Experts of a small language model: 13 layers.
Below are experts of layer 8 (counted from 0) of a mixture-of-experts language model. Rows are named router (the router's row for the expert), gate (a neuron's input weights, with its number), up (a neuron's input weights, with its number), down (a neuron's output weights, with its number) and show model dimensions 0-255. Each number is 200 + 40 x the weight over its row's rms, rounded and kept within 0 to 999.
After each expert's rows: "comes before" lists some tokens at least twice as common just after its tokens as in all text. This comes from a sample of Wikipedia text that the model never trained on. Tokens count by the router's weight.

# expert 98
router,275,236,205,159,204,213,213,163,183,139,244,209,205,190,183,214,211,160,182,175,245,183,198,196,292,217,163,219,97,195,173,190,193,128,219,235,142,254,199,144,173,198,132,205,193,136,156,186,189,167,199,240,205,225,221,221,216,200,242,175,187,201,195,216,123,158,202,235,209,219,220,191,155,162,258,162,252,246,265,203,146,213,246,141,195,200,211,216,211,220,203,256,331,180,279,220,109,174,200,212,164,218,261,181,238,246,210,202,231,203,104,217,139,259,228,239,224,161,170,204,228,171,214,126,144,239,247,257,149,232,200,154,118,116,191,271,186,230,223,201,285,167,229,156,197,218,268,280,150,169,206,172,217,135,172,225,226,189,192,110,177,161,241,242,181,207,196,223,255,197,158,172,210,219,128,159,194,223,149,274,151,192,219,136,198,243,241,175,262,211,207,222,237,174,154,221,297,114,191,269,223,179,198,225,171,221,167,211,146,249,237,178,206,168,170,192,173,147,182,196,165,240,159,192,218,157,162,224,180,225,123,91,204,179,220,207,197,244,202,204,157,202,201,152,167,252,149,161,246,174,206,200,136,220,226,242
gate1,163,187,161,173,262,296,183,234,221,155,176,136,217,174,153,192,179,166,217,218,203,224,231,200,177,282,248,232,174,131,173,157,191,188,170,175,184,224,212,180,192,197,195,163,163,181,246,227,172,217,202,190,109,192,174,181,134,210,158,115,197,226,243,236,185,159,203,248,201,194,216,250,92,270,220,188,190,222,190,205,218,251,232,250,205,115,139,159,145,219,195,172,232,187,192,190,167,225,168,152,193,248,250,167,155,243,247,166,183,257,186,215,187,185,221,239,160,155,187,171,193,264,190,221,237,146,157,162,178,102,186,163,185,260,170,286,197,208,180,191,154,263,208,199,119,196,201,111,213,183,228,186,134,188,189,153,174,265,194,140,127,254,160,233,226,174,157,215,191,240,172,241,207,219,234,255,228,284,203,245,183,251,274,203,187,144,157,213,254,234,197,177,170,202,120,148,161,174,96,214,181,300,233,158,235,188,253,178,206,218,193,168,132,135,172,112,176,251,203,219,257,236,260,211,197,211,166,223,223,261,201,219,277,238,160,184,195,238,152,189,239,192,199,154,167,202,209,239,232,160,221,250,100,159,218,251
up1,198,215,274,279,232,99,222,171,237,241,249,192,202,155,117,220,184,229,172,207,218,203,243,296,190,166,130,276,137,304,155,188,197,213,185,246,177,217,175,216,236,196,195,172,196,218,216,212,211,186,190,77,189,197,175,203,220,199,242,201,220,106,199,229,244,308,211,217,152,153,161,221,270,174,197,286,228,250,200,245,214,213,175,142,197,298,189,245,222,177,212,209,175,222,206,169,202,219,261,230,165,203,148,232,237,264,138,161,192,193,133,221,224,179,171,141,236,210,226,267,187,159,199,207,202,170,247,260,237,257,179,198,218,206,213,181,120,209,207,193,225,186,213,255,164,313,155,257,187,203,206,268,245,243,207,223,256,192,277,238,176,178,217,223,183,246,199,221,246,154,239,203,199,177,143,157,199,203,225,168,135,185,190,190,196,221,225,177,145,185,113,202,174,245,205,215,234,238,228,206,249,134,195,181,226,243,159,194,183,179,220,205,159,194,221,258,269,195,156,222,201,185,232,201,155,175,216,133,164,154,176,225,142,184,228,117,204,125,142,147,177,164,150,212,299,212,227,169,236,219,209,171,262,212,219,123
down1,189,255,263,197,177,174,197,222,92,211,247,212,237,206,196,232,229,107,231,230,213,154,246,212,136,211,162,165,193,214,177,265,173,247,227,227,235,206,186,179,175,129,179,189,237,145,202,239,219,260,177,154,208,205,254,189,234,198,220,232,230,169,210,232,189,103,150,177,192,129,281,180,133,268,187,104,273,226,225,145,131,150,221,205,212,221,186,132,162,201,176,203,232,127,236,230,192,145,241,135,185,180,148,147,199,245,171,163,169,256,176,231,178,218,119,221,205,214,187,209,217,191,221,188,134,210,213,288,140,204,225,236,202,261,136,215,204,252,194,182,228,196,194,216,210,232,250,264,211,205,158,156,167,254,144,224,203,193,306,218,200,178,191,246,161,144,214,145,163,147,198,139,308,228,257,243,143,217,208,265,212,165,225,174,227,144,213,123,173,159,174,204,174,244,83,192,176,116,200,268,222,177,184,187,208,178,149,199,211,252,158,195,214,135,212,163,214,211,238,199,187,191,146,281,236,138,237,270,196,158,181,202,229,229,224,197,159,177,257,253,200,151,236,201,172,215,233,230,197,161,181,225,192,198,237,238
comes before: "\n", " |", "|", " population", " ", " median"

# expert 92
router,233,221,190,215,173,147,179,218,208,268,218,112,259,124,169,191,139,251,187,222,245,220,177,224,198,201,208,246,184,233,222,200,206,181,152,206,164,140,136,233,166,182,180,187,153,199,170,159,150,225,272,175,234,281,227,198,219,180,236,216,240,227,191,199,190,278,268,215,198,236,212,186,119,192,202,200,204,169,195,228,187,268,165,225,200,226,129,211,220,189,196,292,219,232,262,176,219,177,205,214,240,260,188,161,106,202,196,108,218,279,205,267,160,269,211,215,241,200,187,176,190,270,180,195,245,165,210,158,245,149,242,208,217,119,237,201,246,201,207,161,153,258,151,276,179,160,197,199,190,162,222,219,196,169,145,147,229,217,168,212,150,219,273,205,284,176,210,211,266,233,197,175,296,166,271,189,178,136,180,283,145,181,191,140,183,170,114,213,260,206,189,207,187,156,202,194,157,146,136,210,192,175,214,182,189,217,220,191,261,174,179,227,240,241,192,217,191,152,254,220,194,165,171,149,297,258,103,236,262,194,155,183,203,198,244,213,262,143,181,201,192,293,182,236,119,187,189,160,163,179,181,247,169,233,187,287
gate0,197,335,214,148,173,184,239,174,215,204,148,218,211,179,201,150,246,163,219,136,97,268,191,209,194,207,207,242,226,123,236,178,245,171,220,164,199,262,176,199,154,219,200,249,235,150,210,193,221,201,219,141,173,165,223,204,156,219,193,128,167,188,247,173,174,220,150,149,157,145,241,153,176,192,258,198,212,214,180,201,244,192,181,240,240,162,277,212,217,146,239,283,184,223,166,239,230,247,160,189,219,185,301,111,176,270,181,275,247,165,161,128,117,261,203,132,184,213,154,202,188,225,214,178,223,194,168,218,238,285,268,198,200,232,228,209,220,100,207,142,278,222,234,233,238,87,188,231,196,264,285,195,247,126,220,184,154,240,195,255,189,139,218,218,243,247,164,202,209,258,161,253,238,216,216,184,226,232,203,201,204,159,52,164,196,260,171,163,230,155,182,151,172,164,173,221,195,182,228,127,225,251,201,194,196,226,193,213,139,171,208,230,168,153,207,251,228,168,186,222,158,172,214,197,203,173,196,185,203,144,258,226,251,245,215,166,209,221,166,166,175,181,198,168,182,183,230,246,180,202,199,195,182,146,207,196
up0,172,185,216,253,220,199,219,175,123,243,153,228,102,197,197,202,227,168,155,248,224,212,230,226,129,146,131,137,163,192,197,201,179,210,165,205,157,245,220,178,239,237,156,203,138,206,221,203,201,241,197,210,208,244,185,171,203,203,195,203,230,219,104,275,214,225,183,198,232,191,197,187,205,173,208,158,263,208,170,98,214,139,255,157,199,176,250,234,136,224,199,178,208,117,202,199,235,176,242,126,166,195,183,182,208,156,278,164,175,190,231,211,259,112,237,137,276,207,150,290,214,90,265,173,217,234,240,205,206,303,136,218,245,241,211,191,214,237,232,171,150,142,154,286,206,239,243,199,225,161,195,259,196,159,219,192,188,177,226,174,212,150,244,193,124,99,240,172,177,174,196,246,191,161,234,183,164,216,219,238,160,188,217,282,217,151,163,166,190,231,156,156,190,181,262,230,130,171,173,198,220,197,146,223,218,95,229,233,273,159,181,156,216,251,226,199,188,230,154,247,220,265,175,184,156,161,232,213,130,150,124,270,153,219,197,184,154,134,255,184,218,217,187,214,237,224,211,191,179,169,183,204,194,188,220,262
down0,222,172,232,182,166,237,236,240,230,196,189,203,204,170,149,267,194,222,175,189,215,272,207,199,235,207,159,181,252,163,204,134,255,210,143,262,141,224,198,201,257,171,269,228,226,160,206,187,153,236,267,161,138,222,220,145,194,179,159,147,183,210,160,268,207,233,197,131,147,192,186,196,117,254,211,211,194,228,221,144,208,232,227,233,206,196,255,161,202,232,198,261,214,172,157,179,225,203,250,192,192,197,274,199,181,194,214,173,195,205,201,257,178,269,153,228,230,179,188,158,165,181,231,194,154,174,135,274,268,260,249,278,255,234,249,204,163,205,313,172,191,278,139,132,201,250,232,218,221,191,271,186,190,201,218,156,165,241,239,261,195,283,160,196,228,247,246,227,250,187,232,240,235,148,239,202,249,232,199,191,265,234,245,231,224,113,270,212,270,175,218,167,167,202,199,195,126,196,262,172,182,124,221,138,185,123,253,106,192,215,140,204,207,137,156,184,194,199,234,224,171,109,301,239,209,193,218,278,234,233,185,204,197,188,215,150,248,248,231,175,195,140,236,279,261,214,217,198,193,171,211,160,184,226,230,183
comes before: " |", "|", ";", ")", "′", " States"

# expert 14
router,172,176,138,205,193,210,229,208,218,244,207,114,215,258,173,189,148,122,170,163,279,201,241,164,170,112,270,180,241,221,195,183,223,129,201,262,197,158,185,238,253,141,205,213,183,125,188,167,170,164,148,133,231,201,204,206,171,208,174,223,171,249,140,164,188,205,243,136,188,264,225,175,209,248,202,204,300,265,130,164,119,207,202,147,171,183,227,197,214,171,231,212,156,213,231,259,187,213,260,225,253,204,226,129,216,254,195,174,183,170,189,232,207,291,195,227,151,158,164,177,191,239,124,171,205,210,200,251,179,189,181,175,189,134,253,287,264,133,174,242,245,176,146,199,168,205,204,108,158,178,298,184,203,118,242,124,246,211,238,175,227,218,196,229,295,170,189,231,236,283,241,178,196,218,112,148,195,250,189,263,214,227,205,180,161,234,225,218,231,206,261,218,205,121,251,141,206,251,165,227,167,198,259,170,172,188,193,202,195,223,236,212,226,187,170,167,215,234,156,225,242,204,229,194,228,168,228,141,224,244,128,188,210,186,231,222,245,195,222,210,258,187,188,142,205,248,148,117,203,195,207,201,164,283,232,187
gate1,214,183,178,296,176,216,205,219,198,147,215,227,169,215,206,209,173,204,100,208,258,143,195,192,207,217,141,146,248,237,226,161,221,204,203,226,148,200,202,231,138,185,190,181,171,153,152,190,135,204,244,246,239,251,211,236,181,150,186,226,265,204,171,165,237,158,203,225,205,195,196,252,234,280,226,203,211,113,250,230,223,191,231,192,202,225,147,212,207,225,193,183,81,200,235,200,171,175,249,79,175,227,204,198,237,181,216,229,187,166,171,213,210,156,287,192,170,196,207,120,238,85,276,177,206,189,256,188,201,205,180,92,213,195,171,200,196,196,198,102,267,155,261,248,143,248,159,232,108,167,224,177,174,159,195,190,185,187,225,128,150,224,213,218,154,211,271,156,183,221,225,179,217,142,260,186,225,213,225,224,149,224,267,174,191,200,131,208,254,269,182,191,170,177,236,153,252,240,235,141,170,179,187,196,265,236,252,208,180,185,185,244,210,190,106,194,160,199,183,210,141,245,270,176,214,208,241,187,243,237,220,191,234,258,120,210,134,215,203,205,216,244,171,258,277,211,282,233,149,197,275,212,162,231,171,200
up1,229,200,182,142,189,183,213,129,133,214,247,193,137,252,168,238,201,160,197,228,301,215,177,161,264,121,232,124,193,194,134,134,103,189,259,183,156,188,85,180,178,152,167,248,154,141,262,284,241,216,177,239,192,216,213,263,257,185,234,197,230,157,199,120,104,245,166,220,220,206,220,278,165,204,189,239,250,222,209,224,131,185,205,167,195,221,237,120,296,176,186,178,188,181,232,168,186,195,182,241,168,218,262,171,168,197,226,174,265,179,174,171,289,167,204,259,202,232,186,208,202,177,226,228,239,192,200,178,235,220,210,184,152,209,157,164,167,255,178,178,161,202,274,236,195,200,134,213,198,220,186,257,238,177,211,255,283,169,206,214,106,202,214,273,179,193,147,274,199,167,254,183,217,196,248,228,234,126,166,258,186,188,219,176,199,247,237,158,267,261,164,272,212,165,177,202,191,261,224,193,192,210,202,168,133,200,236,203,158,199,212,180,200,230,201,237,256,212,174,286,161,266,274,193,141,178,281,161,175,152,161,181,184,177,219,185,163,170,131,238,174,186,192,185,214,185,212,200,176,194,186,173,226,211,145,175
down1,164,206,258,193,242,232,201,175,269,238,224,184,262,245,237,169,240,187,177,213,183,197,230,248,275,203,196,189,308,205,189,259,191,146,148,298,219,207,188,198,177,168,187,236,246,142,215,151,236,258,227,199,221,222,217,187,237,144,140,269,240,295,200,197,205,171,224,153,185,189,177,165,181,210,256,175,203,183,226,163,231,197,218,98,208,247,176,194,244,189,265,217,187,209,198,184,202,174,198,203,209,228,181,204,213,236,165,223,228,114,231,126,145,216,207,234,167,139,180,212,161,167,191,192,220,234,179,288,106,200,176,260,213,253,225,194,223,159,192,176,163,204,228,292,224,180,277,166,267,217,285,226,214,152,258,247,223,246,202,163,237,171,200,258,225,137,246,210,198,100,237,194,239,178,188,198,174,193,182,169,217,269,200,179,184,129,184,189,205,242,232,215,309,249,201,288,216,133,204,203,83,237,190,202,234,146,263,148,226,187,191,132,214,217,259,264,267,226,257,225,199,187,263,195,194,262,192,219,188,215,169,146,158,203,206,139,172,196,190,242,155,226,218,219,241,220,240,217,237,198,206,152,250,136,184,119
comes before: "\n", " ", " |", " 0", " %", " Votes"

# expert 67
router,166,214,149,171,182,182,191,174,223,208,169,166,269,213,180,232,241,286,211,168,162,228,238,168,221,185,91,168,188,271,98,217,142,212,197,192,217,177,250,130,150,186,201,173,125,214,247,233,229,272,276,151,204,217,277,197,250,180,221,174,191,207,217,203,255,192,163,232,204,191,191,256,140,165,172,260,236,170,220,151,128,278,256,253,186,252,273,243,231,277,140,205,213,267,244,161,271,189,207,220,199,223,139,233,218,221,195,236,195,171,265,179,224,127,205,204,254,229,175,190,215,216,167,226,183,206,164,206,157,195,161,221,108,224,124,197,187,217,208,192,234,187,240,247,134,256,273,240,257,114,169,146,168,188,154,211,149,192,183,138,155,266,262,198,208,184,213,106,186,153,161,218,206,203,257,167,185,214,221,231,181,219,237,199,202,182,198,255,177,274,221,187,296,215,256,175,197,184,117,241,187,196,211,205,218,219,149,187,237,175,129,171,191,126,245,196,155,211,210,233,249,226,169,218,238,266,246,242,261,168,243,184,230,279,245,234,204,174,164,172,187,128,171,185,223,227,188,182,173,228,243,227,199,175,169,171
gate18,146,120,152,201,210,236,187,258,201,197,183,156,248,232,161,217,300,202,179,222,247,126,197,245,220,158,224,235,212,210,207,157,174,207,168,212,201,240,224,207,154,199,170,272,230,243,177,204,196,179,274,198,193,209,235,232,184,145,208,206,204,221,213,160,284,188,192,195,234,200,231,228,218,208,213,252,198,231,162,223,176,239,221,281,215,202,220,308,158,258,189,223,147,208,177,164,171,169,242,236,251,187,208,121,219,181,183,290,165,225,235,207,116,217,221,233,209,219,166,200,203,146,273,165,160,182,205,251,237,313,168,235,194,268,262,189,254,184,169,180,240,200,252,190,218,204,207,215,125,240,190,215,64,231,216,199,274,114,198,147,163,199,220,237,187,156,217,126,210,137,231,166,177,198,115,279,185,167,214,220,242,161,134,193,172,260,219,117,149,169,224,206,178,187,203,193,137,157,184,248,168,173,161,195,224,190,176,170,127,150,193,226,178,138,160,279,226,191,208,205,264,241,179,227,235,174,208,143,290,171,210,202,202,129,175,202,158,248,178,173,204,160,138,269,190,204,193,280,220,133,220,146,186,227,199,245
up18,179,210,118,198,169,178,196,182,209,228,176,135,221,198,173,181,200,212,263,215,218,216,176,218,217,213,227,190,289,187,206,245,149,246,128,210,191,195,235,162,202,189,237,265,154,180,203,251,172,217,244,229,174,226,175,134,177,174,298,196,236,221,231,159,220,179,233,239,213,148,252,268,214,188,189,264,261,128,154,231,231,200,220,196,191,196,222,269,234,228,235,191,227,245,217,191,239,133,225,184,187,278,242,212,216,270,217,197,86,159,188,249,158,291,182,213,172,159,192,141,143,151,232,157,89,200,148,204,184,249,183,262,208,159,132,208,258,219,220,140,189,165,203,191,125,263,168,284,178,177,239,192,190,229,271,216,166,161,196,164,163,192,250,227,195,207,218,135,155,218,260,250,219,197,142,193,185,238,240,241,168,154,318,135,237,201,207,175,211,204,173,191,170,248,178,213,145,121,132,181,241,132,154,217,177,200,206,147,180,169,193,187,143,209,161,185,88,221,167,228,139,230,206,217,218,212,190,191,213,233,197,190,181,197,208,120,157,238,230,190,149,207,185,153,274,196,250,203,223,158,250,232,173,298,222,145
down18,206,207,265,157,252,149,213,207,242,118,203,222,140,168,149,203,233,129,169,189,214,197,175,225,177,262,147,237,183,190,191,249,162,222,220,132,176,147,214,223,218,227,269,198,156,192,215,199,206,195,227,187,214,154,269,184,161,216,164,234,165,96,230,256,90,212,234,166,232,210,186,289,219,219,221,180,199,118,192,196,227,151,176,163,180,235,200,189,124,179,197,195,177,196,135,201,180,195,213,161,184,191,192,204,225,181,259,73,270,243,168,185,192,185,213,213,183,214,277,269,178,229,155,264,219,198,183,157,231,144,195,211,180,185,151,146,174,189,145,197,268,198,183,172,154,190,206,157,131,178,140,253,237,112,163,170,263,235,192,302,206,147,153,203,182,172,181,158,161,149,188,146,231,284,225,116,269,195,149,244,218,240,159,177,188,128,203,261,192,158,158,221,116,222,164,216,207,241,259,212,271,249,222,234,125,241,224,239,160,263,259,204,219,278,208,164,246,181,178,149,226,199,192,202,143,164,232,233,133,178,183,192,193,183,221,168,177,192,186,261,193,254,218,184,221,140,172,178,251,218,181,217,179,207,167,250
comes before: " the", " he", " it", " a", " his", " she"

# expert 28
router,168,167,200,228,196,172,189,159,163,167,259,80,262,176,250,149,116,264,167,197,166,256,218,209,192,265,205,175,213,218,210,236,232,221,174,249,212,177,112,215,248,220,197,163,201,153,107,173,217,181,277,179,175,237,188,259,185,191,138,115,247,251,170,164,133,200,187,284,173,242,170,119,123,244,233,168,187,240,304,263,189,226,180,152,221,220,159,180,206,197,196,283,258,228,236,267,237,218,210,183,214,162,142,168,221,179,196,196,158,211,223,166,250,240,127,185,216,222,117,161,217,233,252,173,214,182,154,157,180,205,220,219,248,160,272,238,256,173,248,120,163,247,154,244,220,248,212,228,197,200,213,193,258,196,189,189,158,210,226,209,179,202,145,197,231,248,119,198,228,292,139,188,259,192,198,195,252,169,183,167,161,201,217,189,233,249,249,213,232,234,208,192,225,216,164,188,241,205,159,213,270,197,313,245,170,257,159,189,204,167,146,176,181,231,218,264,205,170,158,196,204,158,234,187,276,176,174,257,194,175,264,174,180,232,160,186,256,197,203,125,184,265,133,197,192,195,224,181,170,195,145,170,215,213,222,220
gate0,231,74,255,254,188,216,149,132,224,155,187,162,180,262,240,248,225,203,245,244,185,229,242,141,188,146,249,175,159,165,263,206,166,214,189,349,207,258,183,194,170,194,243,210,166,162,254,279,229,201,155,260,190,161,186,143,293,193,230,272,164,303,234,289,202,108,158,144,149,179,226,222,250,225,158,156,234,160,246,165,151,234,220,222,205,225,192,173,213,202,193,202,206,183,175,182,176,215,210,195,156,147,135,212,205,189,227,252,180,197,205,278,210,143,214,186,193,221,208,202,225,197,175,226,247,204,172,243,195,248,200,193,135,162,190,211,202,173,280,226,230,198,274,198,189,260,206,191,248,141,229,158,214,243,200,313,291,232,221,176,224,282,187,160,234,191,255,169,166,203,128,213,208,227,200,133,163,216,236,187,256,233,211,199,199,208,185,187,215,145,194,175,211,223,192,206,192,211,222,185,224,217,233,199,134,238,172,145,253,187,193,225,216,257,136,226,213,265,194,234,231,136,285,203,198,245,178,219,209,161,242,210,229,214,232,163,187,245,157,198,248,192,212,105,255,285,214,213,183,215,249,134,213,208,189,217
up0,166,176,183,218,151,105,226,229,223,204,148,215,177,151,200,194,260,202,133,186,227,205,174,177,159,140,124,188,226,258,164,159,219,142,184,199,230,218,187,177,189,196,166,167,258,236,201,236,181,231,186,243,325,171,157,222,288,217,213,221,211,162,177,254,209,197,190,195,137,222,184,184,140,286,184,155,216,204,187,170,145,193,246,177,237,182,205,161,237,218,158,207,204,214,294,238,232,187,167,166,92,164,151,163,219,236,243,157,165,260,139,157,244,215,242,273,184,235,272,179,204,187,214,188,182,255,179,219,210,266,170,261,221,154,201,159,221,183,115,194,237,234,213,136,231,178,228,192,172,252,221,188,249,196,214,173,176,202,159,168,104,208,227,145,138,257,207,187,151,299,112,158,232,126,196,206,243,225,214,142,232,179,176,186,212,255,219,235,168,182,147,189,261,244,196,183,118,229,298,172,238,259,188,228,208,138,196,169,172,154,217,160,274,189,151,221,223,217,257,209,270,122,187,211,190,173,142,232,145,187,189,179,208,147,228,156,243,211,184,197,167,160,252,103,202,135,185,178,180,230,209,185,206,198,227,215
down0,204,176,162,176,184,220,263,234,280,210,167,212,190,175,138,224,204,195,194,233,256,141,151,219,216,169,236,230,193,143,211,232,205,246,228,183,148,199,177,210,258,160,135,287,300,219,158,234,171,255,152,171,144,247,181,200,194,210,172,212,245,232,154,138,229,159,231,169,198,152,153,169,186,238,272,255,213,222,255,233,136,244,246,167,142,169,206,153,144,264,173,218,169,162,239,168,237,202,202,236,178,182,183,226,170,198,250,212,223,146,220,209,159,239,238,251,227,197,214,188,232,224,160,200,215,213,236,181,206,251,190,215,183,257,302,203,199,246,227,203,210,183,172,269,281,221,229,143,212,178,217,170,211,189,109,252,181,215,200,129,189,182,171,189,337,255,194,210,232,233,234,151,197,238,153,242,180,181,242,299,232,167,242,195,224,212,144,159,196,256,165,192,134,185,132,165,188,181,304,185,260,212,244,264,215,117,202,228,224,178,234,146,232,218,222,141,139,210,208,192,160,226,186,178,253,233,120,230,232,154,218,260,303,236,257,185,208,137,138,160,234,223,173,231,253,222,249,239,210,216,231,219,174,234,164,208
comes before: " |", "\n", "In", " He", "On", "He"

# expert 101
router,183,242,139,200,161,185,234,182,184,179,218,213,250,180,238,161,204,290,269,206,142,212,200,301,216,154,122,217,238,285,199,307,212,201,129,156,231,191,167,204,201,206,213,187,133,226,244,227,245,199,217,146,163,196,196,188,243,280,209,157,123,194,143,240,234,190,228,230,148,253,194,266,97,161,212,247,231,229,237,257,143,248,321,195,159,185,167,199,231,204,166,204,228,160,231,201,229,206,215,223,219,196,227,251,288,207,253,139,188,216,201,210,199,144,125,218,160,126,202,202,218,194,160,169,192,216,226,188,159,208,230,164,191,193,128,190,215,216,67,183,209,219,192,147,175,170,170,196,219,128,145,201,195,198,230,226,184,144,182,195,189,266,201,215,190,236,209,207,193,173,194,271,201,217,268,186,171,185,218,230,213,203,216,166,209,171,202,229,204,276,215,231,240,214,189,139,182,218,180,163,225,176,215,236,220,134,209,230,255,146,153,135,194,190,222,136,148,210,207,117,252,187,151,234,215,219,259,187,247,193,182,176,315,231,229,242,199,220,110,229,259,262,245,183,193,265,194,130,233,238,245,149,169,206,168,163
gate0,221,133,222,280,146,214,141,306,247,263,106,164,175,183,195,212,196,218,124,203,286,243,115,146,149,197,243,197,171,101,158,211,176,176,137,158,164,178,179,245,223,174,191,209,235,132,209,209,148,139,205,193,218,250,194,218,136,178,190,181,238,188,225,166,166,225,128,161,153,170,195,173,226,201,135,179,199,269,282,234,232,203,191,237,202,178,218,221,166,190,243,220,247,229,127,248,173,256,167,237,165,158,218,150,157,240,133,192,229,205,104,219,176,233,158,232,246,298,243,239,214,172,229,215,201,211,97,163,271,221,182,203,225,205,265,263,216,172,246,237,190,219,197,265,193,214,173,107,141,192,235,217,209,167,142,202,241,233,219,196,230,179,138,232,202,184,180,193,243,261,228,143,193,210,79,218,185,210,207,171,209,226,194,174,188,190,206,141,213,116,216,155,156,243,201,205,204,197,127,213,154,190,264,294,164,191,228,165,198,193,203,252,174,227,157,179,267,164,200,245,162,211,213,230,240,158,115,188,174,204,178,198,219,163,160,177,232,173,257,165,205,221,165,180,187,213,161,208,169,172,143,217,210,174,191,197
up0,182,279,211,194,182,151,179,266,232,228,173,200,210,132,149,225,195,277,204,186,232,206,224,271,254,141,174,201,178,291,208,244,217,192,133,151,228,166,164,220,240,168,157,230,136,261,217,261,216,248,171,197,132,187,188,171,182,253,211,182,231,261,165,213,206,173,220,246,199,202,249,188,139,183,177,244,261,199,279,255,191,197,290,179,173,148,167,225,234,196,156,253,191,200,222,260,210,157,191,198,268,179,231,201,174,275,212,183,178,199,196,190,93,191,145,173,178,168,241,248,296,194,157,136,255,267,174,226,251,211,217,158,129,174,194,121,206,123,148,210,233,199,215,255,197,152,186,163,148,132,226,238,182,184,224,250,200,186,232,213,198,208,205,229,221,171,175,222,216,197,235,241,209,206,201,198,173,224,237,168,102,232,184,204,181,189,208,232,219,206,175,194,216,221,208,142,188,239,250,212,179,221,205,236,281,141,199,242,307,138,204,207,201,173,268,209,187,170,128,146,226,222,164,212,248,277,271,172,183,243,226,168,241,169,237,201,197,161,139,157,261,299,253,200,150,268,141,146,226,201,164,187,175,252,139,144
down0,171,143,211,228,209,237,169,214,223,210,169,215,158,177,176,146,217,189,167,219,263,237,129,163,154,227,257,168,207,53,143,200,198,185,199,226,159,197,152,194,175,214,173,205,221,121,165,176,127,211,192,179,207,263,178,230,202,147,189,169,274,139,188,160,196,230,177,155,180,166,151,164,240,250,225,200,220,203,265,233,227,199,168,202,182,242,243,201,143,202,200,229,210,212,144,190,167,237,182,211,174,161,202,157,207,140,139,165,279,214,145,203,200,219,192,184,183,237,187,184,178,224,232,245,136,184,137,172,224,141,217,172,242,181,273,308,173,171,247,266,192,210,201,219,216,178,191,192,167,216,201,168,210,144,176,153,206,265,222,215,228,199,191,187,209,164,200,182,261,190,188,178,229,207,78,254,179,220,168,104,261,209,200,237,216,182,168,191,193,136,218,242,139,192,188,209,160,200,153,218,142,184,269,238,163,254,202,113,205,136,223,246,185,203,191,192,231,191,231,203,159,237,207,202,203,120,84,176,163,172,175,169,197,187,127,176,276,208,305,159,204,162,68,174,208,148,134,194,218,151,138,224,279,127,174,195
comes before: " and", " but", " which", " who", " with", " including"

# expert 125
router,203,257,154,220,215,191,205,174,172,205,177,198,157,222,191,179,153,197,239,178,221,162,233,276,225,205,176,196,186,265,184,317,206,188,104,189,249,177,151,245,182,143,173,198,164,268,192,195,215,274,216,149,148,198,219,257,232,268,185,212,190,234,129,228,207,246,215,203,245,215,176,224,135,175,253,190,238,170,244,224,163,237,300,161,181,206,213,218,223,183,123,214,200,161,223,174,211,205,271,236,240,227,253,247,244,243,192,138,243,174,243,175,192,146,175,208,173,216,156,222,223,235,167,246,248,199,189,174,163,227,204,214,230,146,79,156,176,125,201,200,172,144,196,102,175,178,312,278,163,184,186,241,144,251,193,217,171,168,214,200,204,215,245,233,246,235,244,217,244,166,190,269,192,170,232,189,206,267,222,285,179,249,174,129,176,166,164,246,199,317,160,167,186,179,143,213,155,215,221,205,191,224,157,319,208,167,255,162,241,209,167,203,188,211,176,245,212,190,177,120,213,241,137,195,225,220,272,199,250,212,195,185,237,244,162,165,260,194,205,254,222,207,196,232,194,198,139,230,263,228,221,190,196,202,101,223
gate0,190,258,199,174,151,184,116,165,167,212,188,174,157,205,187,96,229,198,142,193,112,205,215,231,232,230,166,166,203,226,262,169,152,301,178,244,223,262,262,276,209,160,195,178,185,210,180,214,172,242,157,193,205,198,172,167,139,288,178,198,204,228,193,193,169,260,156,247,171,269,245,179,270,212,223,203,186,163,168,159,177,173,227,223,186,159,145,134,245,258,221,216,157,254,141,195,192,232,245,172,157,177,240,219,197,154,239,234,96,222,238,178,183,157,254,205,232,200,211,160,218,196,272,290,183,176,169,132,232,161,154,169,164,211,161,202,187,196,144,219,172,176,244,220,148,134,145,172,232,197,161,135,176,147,156,178,256,187,178,204,254,259,189,216,222,167,288,255,199,163,182,197,273,242,236,127,201,217,190,241,219,186,226,223,248,228,183,219,199,237,238,250,249,168,156,111,217,258,233,224,116,111,291,242,237,264,212,195,196,216,187,187,226,261,249,253,290,176,213,222,179,180,232,214,218,255,235,210,202,201,198,189,162,237,204,197,161,168,183,223,209,153,235,193,163,226,157,212,139,235,265,130,223,143,169,197
up0,202,210,185,150,233,239,223,179,239,156,151,212,182,262,176,227,228,178,171,173,222,199,177,198,195,108,217,175,235,167,252,193,261,207,286,180,183,187,216,148,209,142,166,299,229,167,245,243,260,60,257,155,201,187,242,215,218,189,236,157,179,194,179,171,173,148,177,197,195,119,242,132,163,172,239,260,259,206,233,208,156,178,199,240,227,183,256,206,196,142,161,299,212,219,207,198,195,221,160,209,233,293,154,219,211,265,177,172,205,199,203,238,237,181,238,204,158,176,246,232,186,253,135,150,246,212,246,256,144,219,174,158,152,189,214,173,207,169,162,181,295,248,229,170,234,171,254,193,107,139,218,204,134,232,191,234,149,177,255,219,261,262,228,207,172,231,156,184,221,244,197,170,209,215,189,200,173,166,201,233,203,263,193,225,160,239,202,280,274,216,196,209,261,195,153,188,245,211,180,255,202,229,191,149,202,266,172,206,235,247,211,164,161,185,159,247,179,227,204,226,251,206,219,105,164,196,161,203,214,217,174,178,266,273,143,220,239,136,219,166,176,242,200,216,201,209,207,205,317,156,111,248,220,241,208,120
down0,135,146,180,234,241,228,205,183,227,229,300,214,65,231,199,205,194,184,183,239,162,215,166,243,217,243,164,181,251,244,154,240,248,145,169,230,236,217,206,209,174,215,229,197,170,193,171,160,151,196,214,180,270,204,190,209,207,177,164,194,191,162,165,248,167,274,217,267,176,200,189,202,206,206,178,166,225,196,197,111,251,216,139,124,177,197,266,239,142,184,240,182,159,232,243,206,197,174,246,173,158,145,228,180,207,214,201,181,251,158,118,196,95,147,157,158,278,255,194,143,197,168,230,222,216,178,177,235,148,128,210,298,146,213,275,139,144,177,256,203,194,226,217,212,264,302,210,229,196,201,209,181,214,181,195,197,163,148,269,216,191,183,168,160,202,223,215,158,235,167,219,194,236,234,229,249,267,143,189,210,257,270,122,242,252,208,247,189,147,192,236,218,225,157,195,237,190,241,187,235,234,200,217,151,150,207,233,159,162,213,174,236,177,184,252,234,223,209,126,246,244,189,197,154,161,176,189,223,147,146,260,119,130,154,172,161,183,199,191,271,149,153,157,197,137,142,129,176,162,242,239,216,228,264,227,172
comes before: " and", " be", " not", " have", " which", " but"